Experts of a small language model: a softmax router.
Below are experts of layer 5 (counted from 0) of a mixture-of-experts language model. Rows are named router (the router's row for the expert), gate (a neuron's input weights, with its number), up (a neuron's input weights, with its number) and show model dimensions 0-127. Each number is 50 + 10 x the weight over its row's rms, rounded and kept within 0 to 99.
Before each expert's rows: "comes after" lists some tokens at least twice as common just before its tokens as in all text. This comes from a sample of Wikipedia text that the model never trained on. Tokens count by the router's weight.

# expert 2
comes after: "9", "1", "8", " ", "0", "2"
router:57 49 56 53 44 62 58 68 55 39 35 71 64 48 65 53 49 44 57 53 56 52 55 49 43 47 43 54 51 54 58 49 55 53 55 49 48 40 38 52 60 67 60 50 57 52 44 46 36 36 59 22 39 48 66 32 48 57 40 33 59 68 51 64 43 56 59 56 57 38 37 31 60 53 44 48 51 47 55 40 55 57 47 59 58 43 72 47 56 65 41 39 56 49 35 53 47 45 33 50 42 39 53 35 54 43 57 49 34 61 60 48 57 49 39 60 23 66 43 40 41 48 55 56 39 58 53 76
gate0:63 29 32 42 33 63 37 73 47 48 42 58 57 35 38 48 58 46 41 44 44 46 46 58 52 54 53 56 51 50 52 63 47 45 60 45 48 49 51 53 56 62 53 49 65 46 62 36 48 51 49 42 51 37 31 48 28 51 46 54 62 54 52 52 49 57 55 62 49 45 54 49 31 53 49 58 34 34 53 57 55 42 67 56 49 42 75 49 47 67 59 53 44 56 67 59 37 62 53 75 45 45 40 62 65 48 46 31 43 48 58 47 40 33 48 52 55 35 71 49 44 46 32 57 54 28 42 58
up0:47 45 35 34 40 55 49 61 57 36 51 53 47 50 47 44 51 46 33 58 55 43 47 48 40 51 56 59 36 56 52 42 66 61 28 60 62 53 51 51 57 61 37 46 51 29 43 82 47 58 50 39 63 40 29 37 34 55 32 60 49 53 63 50 44 56 51 43 54 52 68 37 44 52 43 55 44 45 54 31 40 56 41 54 53 49 70 57 61 49 77 34 53 53 45 54 44 48 47 59 57 61 42 63 51 31 45 49 58 62 70 55 44 44 56 56 49 47 36 50 37 50 60 59 33 61 45 38
gate1:48 42 39 56 60 58 38 58 47 44 62 58 36 47 49 65 36 43 35 48 56 49 38 45 47 45 54 45 52 52 43 25 52 41 32 43 72 52 56 45 52 47 39 41 45 54 66 67 44 57 50 48 36 49 48 33 55 44 47 56 52 36 67 44 44 49 44 65 39 39 46 50 48 64 38 48 36 54 56 44 53 38 42 52 37 63 45 43 45 56 34 33 34 51 49 51 54 46 33 68 45 51 53 48 82 65 51 54 55 50 57 43 38 37 31 56 27 69 42 60 42 50 59 57 45 46 65 61
up1:59 65 33 45 48 57 70 44 39 46 59 58 48 51 48 48 61 56 45 57 32 55 50 47 38 51 33 36 49 48 57 64 64 37 59 51 70 49 45 52 63 62 57 50 51 51 63 56 50 49 62 50 54 54 53 72 56 46 65 48 46 45 44 68 37 50 33 35 52 54 41 58 41 48 61 61 46 52 45 52 48 61 53 55 41 57 42 48 64 55 42 49 36 49 32 64 45 62 40 60 27 29 27 33 55 48 57 57 48 60 57 36 45 60 47 43 59 25 40 53 40 35 65 61 41 58 51 63
gate2:50 38 46 46 55 61 48 52 70 48 38 42 42 44 57 54 49 55 27 30 42 60 42 51 54 28 48 34 46 46 52 46 47 46 49 42 56 51 64 59 44 60 48 65 45 57 41 41 38 47 38 57 51 51 50 28 44 57 58 54 56 54 31 46 32 48 35 63 54 63 52 30 53 55 53 67 37 48 60 51 58 35 50 41 62 59 47 53 55 51 66 46 51 42 40 39 28 59 57 57 51 52 34 65 38 57 68 47 43 33 54 42 36 41 57 51 54 61 24 46 43 52 43 64 56 56 36 67
up2:40 59 64 37 47 49 50 45 47 45 42 66 63 65 63 49 62 44 49 37 43 65 46 61 52 45 54 45 44 64 46 37 45 65 50 39 52 43 42 46 56 38 52 32 37 36 55 68 77 48 64 51 64 52 41 65 66 48 61 62 39 49 58 67 46 58 70 41 51 33 51 76 60 55 65 53 44 32 60 48 44 53 50 50 49 45 44 56 59 44 48 68 72 42 48 59 51 55 62 57 48 57 48 60 46 58 39 61 55 62 44 51 73 61 56 60 60 37 50 55 52 56 39 50 55 49 38 51
gate3:45 62 68 67 30 54 39 47 52 41 49 42 75 50 61 48 50 58 54 45 48 57 43 44 48 54 49 42 46 36 58 60 48 60 63 20 55 51 60 39 50 35 62 34 45 41 50 35 70 72 41 52 50 59 60 45 42 50 40 46 36 56 67 57 52 49 62 44 58 61 48 54 50 53 50 59 48 58 55 33 25 44 46 53 32 60 49 51 48 50 37 43 37 61 37 33 65 56 39 35 61 39 47 45 48 54 51 42 47 48 28 58 45 43 50 64 53 57 32 43 54 57 48 40 40 38 45 52
up3:60 55 51 58 47 51 50 68 52 37 46 53 42 59 86 58 50 49 44 50 65 51 53 51 48 56 59 40 37 56 59 76 41 52 57 57 54 28 50 59 53 53 48 47 53 67 53 51 49 50 59 62 43 48 54 66 41 41 59 36 54 39 46 50 47 56 55 45 64 67 33 47 60 62 41 48 35 61 47 55 50 50 34 48 49 33 33 34 47 45 33 68 58 51 44 53 52 45 61 56 42 57 27 37 49 67 53 62 57 53 71 47 46 38 61 47 59 33 60 37 47 46 38 36 49 55 38 49
gate4:61 46 28 49 60 48 59 39 77 64 67 53 24 54 63 43 31 55 59 58 47 53 28 29 59 56 52 50 60 64 35 43 42 62 57 59 44 38 39 50 46 42 43 51 47 50 54 51 37 49 43 51 39 50 38 32 53 48 53 46 70 39 44 48 50 42 55 32 56 50 35 34 72 60 41 41 57 45 48 46 57 52 50 44 42 71 38 52 62 68 43 53 56 39 42 47 50 57 24 51 51 42 45 51 61 65 43 60 58 45 49 57 49 36 60 44 44 43 45 51 59 57 49 52 50 47 43 48
up4:13 37 72 47 37 59 35 48 36 51 63 46 53 41 53 37 54 49 47 56 56 47 42 49 41 47 52 48 52 54 40 67 45 51 24 56 54 48 54 47 36 57 57 50 63 58 52 53 45 60 39 55 48 65 44 53 47 55 67 61 55 54 34 51 59 42 49 37 57 49 34 48 57 33 53 37 41 65 45 60 58 57 49 62 75 43 53 53 32 49 42 36 48 41 56 37 37 47 51 55 46 52 48 51 51 36 47 51 34 34 51 37 65 48 64 41 66 63 37 52 45 67 48 35 44 48 43 38
gate5:40 59 44 45 50 47 45 54 35 57 48 56 41 56 59 56 54 47 38 29 60 49 37 41 57 50 48 55 59 52 49 31 62 50 43 50 47 42 46 56 58 57 38 35 58 60 49 47 45 46 57 58 48 35 39 56 54 50 60 46 51 45 66 46 47 66 45 58 60 44 47 57 33 50 37 60 22 55 45 53 38 44 40 70 42 60 54 48 45 60 40 50 42 52 27 64 39 42 70 39 47 33 63 41 61 73 36 41 54 60 50 49 58 64 40 51 52 48 53 40 41 55 55 61 83 75 52 55
up5:50 37 54 44 40 60 47 47 42 47 54 34 61 37 41 61 52 34 51 44 49 37 49 72 60 52 52 51 53 54 50 53 49 62 57 32 51 59 49 68 54 51 54 60 51 34 57 39 57 56 54 49 47 44 48 43 55 36 45 72 36 46 47 41 61 61 37 31 35 50 52 56 55 48 50 53 37 55 53 36 52 80 33 64 48 43 57 52 50 43 42 64 70 52 44 50 60 43 54 57 34 60 56 69 42 48 59 61 43 36 26 53 50 53 45 42 62 44 70 58 34 51 38 31 52 39 54 67
gate6:58 41 50 52 32 39 51 44 50 72 69 60 56 49 57 53 49 48 47 55 58 63 46 56 41 61 74 48 66 49 56 36 38 64 38 29 40 46 37 42 54 53 59 46 53 58 37 49 49 42 64 58 56 54 54 61 57 48 43 56 35 49 57 47 54 40 54 48 67 43 49 55 77 62 58 76 38 52 46 65 45 64 36 41 45 49 34 55 52 44 57 38 48 50 45 48 46 58 60 44 44 51 41 49 54 55 47 45 64 63 41 72 58 48 76 53 26 53 47 53 38 45 52 35 34 59 47 45
up6:65 41 47 59 52 58 42 66 52 33 53 66 61 57 56 53 43 44 39 54 50 48 59 58 38 50 65 44 45 59 45 39 57 78 66 57 59 58 55 45 55 45 39 45 30 38 58 45 60 31 60 51 40 54 66 49 59 40 44 39 32 46 47 47 48 74 50 47 57 43 40 32 79 42 41 41 33 40 51 40 42 61 51 48 52 27 48 52 56 61 64 39 36 53 45 46 52 46 53 65 54 38 41 55 47 55 45 69 59 50 63 53 62 47 59 61 40 54 48 43 45 52 47 53 45 55 51 71
gate7:67 49 27 39 54 44 50 55 33 50 63 54 55 70 43 56 29 50 42 60 68 49 24 61 48 62 39 44 38 50 50 52 49 43 45 55 43 59 52 41 46 68 54 43 61 56 60 46 65 57 57 48 51 55 56 64 52 56 50 57 46 47 54 47 71 40 60 64 51 42 53 42 42 44 65 37 50 36 60 62 38 40 57 71 40 41 60 38 68 40 33 38 46 48 47 52 50 52 50 45 37 54 49 56 38 52 44 54 60 50 44 70 37 57 50 48 29 43 46 33 49 24 56 49 44 58 44 37
up7:63 48 55 66 47 43 67 48 55 74 52 64 62 50 41 44 60 32 40 57 30 45 29 49 48 51 58 39 48 47 65 54 50 39 55 54 35 48 54 42 48 62 62 48 53 62 54 60 37 69 65 45 46 36 52 41 44 43 46 58 50 39 56 51 61 56 58 47 54 42 41 43 72 59 68 57 55 54 41 60 64 77 54 46 52 42 45 55 63 55 44 65 44 35 27 46 53 58 63 60 42 56 62 36 55 45 41 39 48 56 59 37 37 48 52 58 65 53 63 42 58 30 57 53 55 57 54 42
gate8:47 46 40 62 48 52 34 54 48 53 61 51 55 63 55 70 60 59 39 69 55 47 46 43 49 54 38 37 64 45 42 39 42 33 57 53 51 47 44 64 53 62 51 42 35 61 41 54 40 43 62 37 42 69 55 46 56 56 54 41 52 60 65 48 53 73 52 83 63 46 35 61 47 40 60 43 60 61 53 48 47 55 48 56 54 43 51 44 38 63 49 41 51 48 40 31 37 52 57 42 50 54 58 41 37 50 62 48 60 55 63 49 75 53 26 59 52 47 42 42 60 53 37 68 47 45 58 31
up8:52 56 58 47 48 66 56 36 48 45 50 52 35 27 51 41 42 66 46 28 40 35 49 62 54 59 45 54 53 54 45 46 47 38 54 45 45 44 69 52 36 52 72 57 51 42 41 50 58 56 73 57 35 65 43 56 65 66 69 62 27 45 55 40 41 42 55 36 48 54 41 51 63 64 51 43 62 61 66 40 36 45 38 51 33 75 50 59 59 64 63 59 43 50 54 56 48 56 38 48 59 55 57 58 48 69 54 37 47 42 54 50 68 47 55 44 52 52 46 55 53 34 60 59 54 52 45 60
gate9:67 49 43 49 49 64 43 55 51 51 54 52 42 56 63 53 55 46 49 47 55 35 53 43 35 47 73 56 45 52 61 32 42 64 59 53 54 44 53 87 40 39 41 51 51 51 51 59 39 44 50 45 41 55 33 65 52 60 44 49 54 52 46 59 51 31 66 52 54 40 60 57 66 69 37 44 60 63 46 58 37 27 53 45 47 66 24 43 56 71 63 52 64 61 38 56 36 39 50 56 57 42 43 52 53 56 54 48 52 60 54 62 50 42 56 33 40 60 41 45 39 53 58 51 57 60 38 57
up9:60 56 06 45 51 54 57 46 64 54 53 55 47 43 53 40 52 41 46 47 37 55 40 58 55 36 57 50 56 56 54 50 54 56 54 70 54 39 59 50 53 35 42 54 63 44 44 43 51 46 44 46 47 42 20 41 65 54 46 55 47 37 52 56 57 50 41 39 54 37 44 50 35 53 54 53 51 66 58 44 44 47 42 53 38 61 44 41 49 55 55 53 60 46 42 58 39 75 76 51 42 59 56 62 49 51 44 39 57 38 33 64 38 50 44 56 36 46 71 49 45 31 54 69 59 53 69 49
gate10:36 69 63 50 57 51 74 44 30 61 61 54 57 45 42 54 52 42 58 59 53 48 38 59 46 59 49 46 61 58 41 37 37 47 49 39 37 33 52 54 42 53 41 48 37 48 62 37 47 57 42 55 53 55 53 59 34 45 60 47 53 68 52 46 44 49 37 54 52 58 55 43 50 46 56 45 49 46 48 61 39 26 37 74 38 37 61 57 51 50 43 54 44 53 43 68 42 61 58 67 43 65 58 71 62 53 62 52 54 35 50 47 52 71 48 52 45 39 22 40 41 44 55 61 56 69 45 58
up10:54 32 43 56 62 48 53 61 58 46 50 50 57 46 45 40 49 34 53 55 39 55 43 48 56 41 56 64 52 44 51 72 38 32 46 46 56 54 60 49 68 45 68 44 37 63 45 52 59 47 64 33 36 40 35 50 63 46 41 52 43 56 47 31 61 50 69 47 46 54 44 46 29 52 24 42 55 31 52 42 41 37 42 47 30 57 42 47 50 73 61 59 58 41 39 59 38 48 44 63 39 52 65 31 55 67 50 57 59 43 45 59 55 50 47 38 53 44 59 53 45 61 32 57 60 49 46 50
gate11:36 51 66 42 38 54 56 62 34 54 53 50 45 66 56 45 46 46 51 51 50 46 29 51 49 48 49 65 67 40 43 34 49 53 51 47 57 46 48 56 49 62 60 23 60 41 56 58 64 43 42 65 39 81 72 67 50 45 42 55 57 64 59 44 32 67 55 41 46 45 52 50 56 49 63 45 41 49 45 51 47 66 30 46 57 37 55 57 63 36 52 57 59 36 50 48 31 42 58 57 42 37 47 41 40 32 64 30 44 59 60 42 52 49 51 31 41 44 46 54 51 43 50 44 45 53 47 60
up11:55 62 46 41 63 47 52 40 60 54 64 66 44 45 53 50 39 57 50 25 39 25 59 50 33 49 46 61 53 63 55 51 48 55 42 45 53 48 42 47 49 57 55 31 48 39 70 90 65 50 60 72 38 39 64 35 47 47 43 43 41 48 53 41 56 59 58 37 44 60 65 59 75 47 50 36 42 55 46 55 47 44 43 40 53 49 34 50 70 55 48 63 58 45 49 54 49 58 35 53 61 49 48 60 44 53 46 47 38 53 39 43 50 53 47 60 43 54 49 46 33 44 60 53 64 48 45 47
gate12:53 40 48 57 52 60 30 59 53 54 47 50 61 49 49 46 44 57 67 30 56 54 46 35 49 35 46 59 51 59 42 47 68 46 49 59 61 43 57 41 59 55 36 70 68 72 37 61 59 52 50 54 34 58 59 38 44 40 49 51 44 42 53 40 62 28 56 65 30 50 65 47 37 66 46 33 33 57 52 71 56 43 49 45 62 52 58 37 50 53 56 49 42 29 50 54 56 53 57 55 58 54 65 51 43 65 38 46 40 72 48 60 52 40 45 36 41 59 39 55 55 43 35 55 61 50 48 65
up12:60 60 55 50 57 50 55 50 41 56 36 46 45 44 67 56 43 46 39 60 40 64 63 64 58 59 56 54 44 51 49 54 51 62 57 45 60 34 55 45 35 49 24 50 66 53 45 67 54 74 71 68 45 38 41 39 35 78 48 60 35 35 74 40 58 44 44 47 57 40 60 58 52 63 57 34 49 37 39 61 63 48 48 53 41 51 59 51 62 51 38 47 49 47 50 45 54 45 56 60 64 65 48 70 50 47 34 50 60 46 38 55 62 63 39 57 45 58 46 41 48 49 46 57 55 40 44 52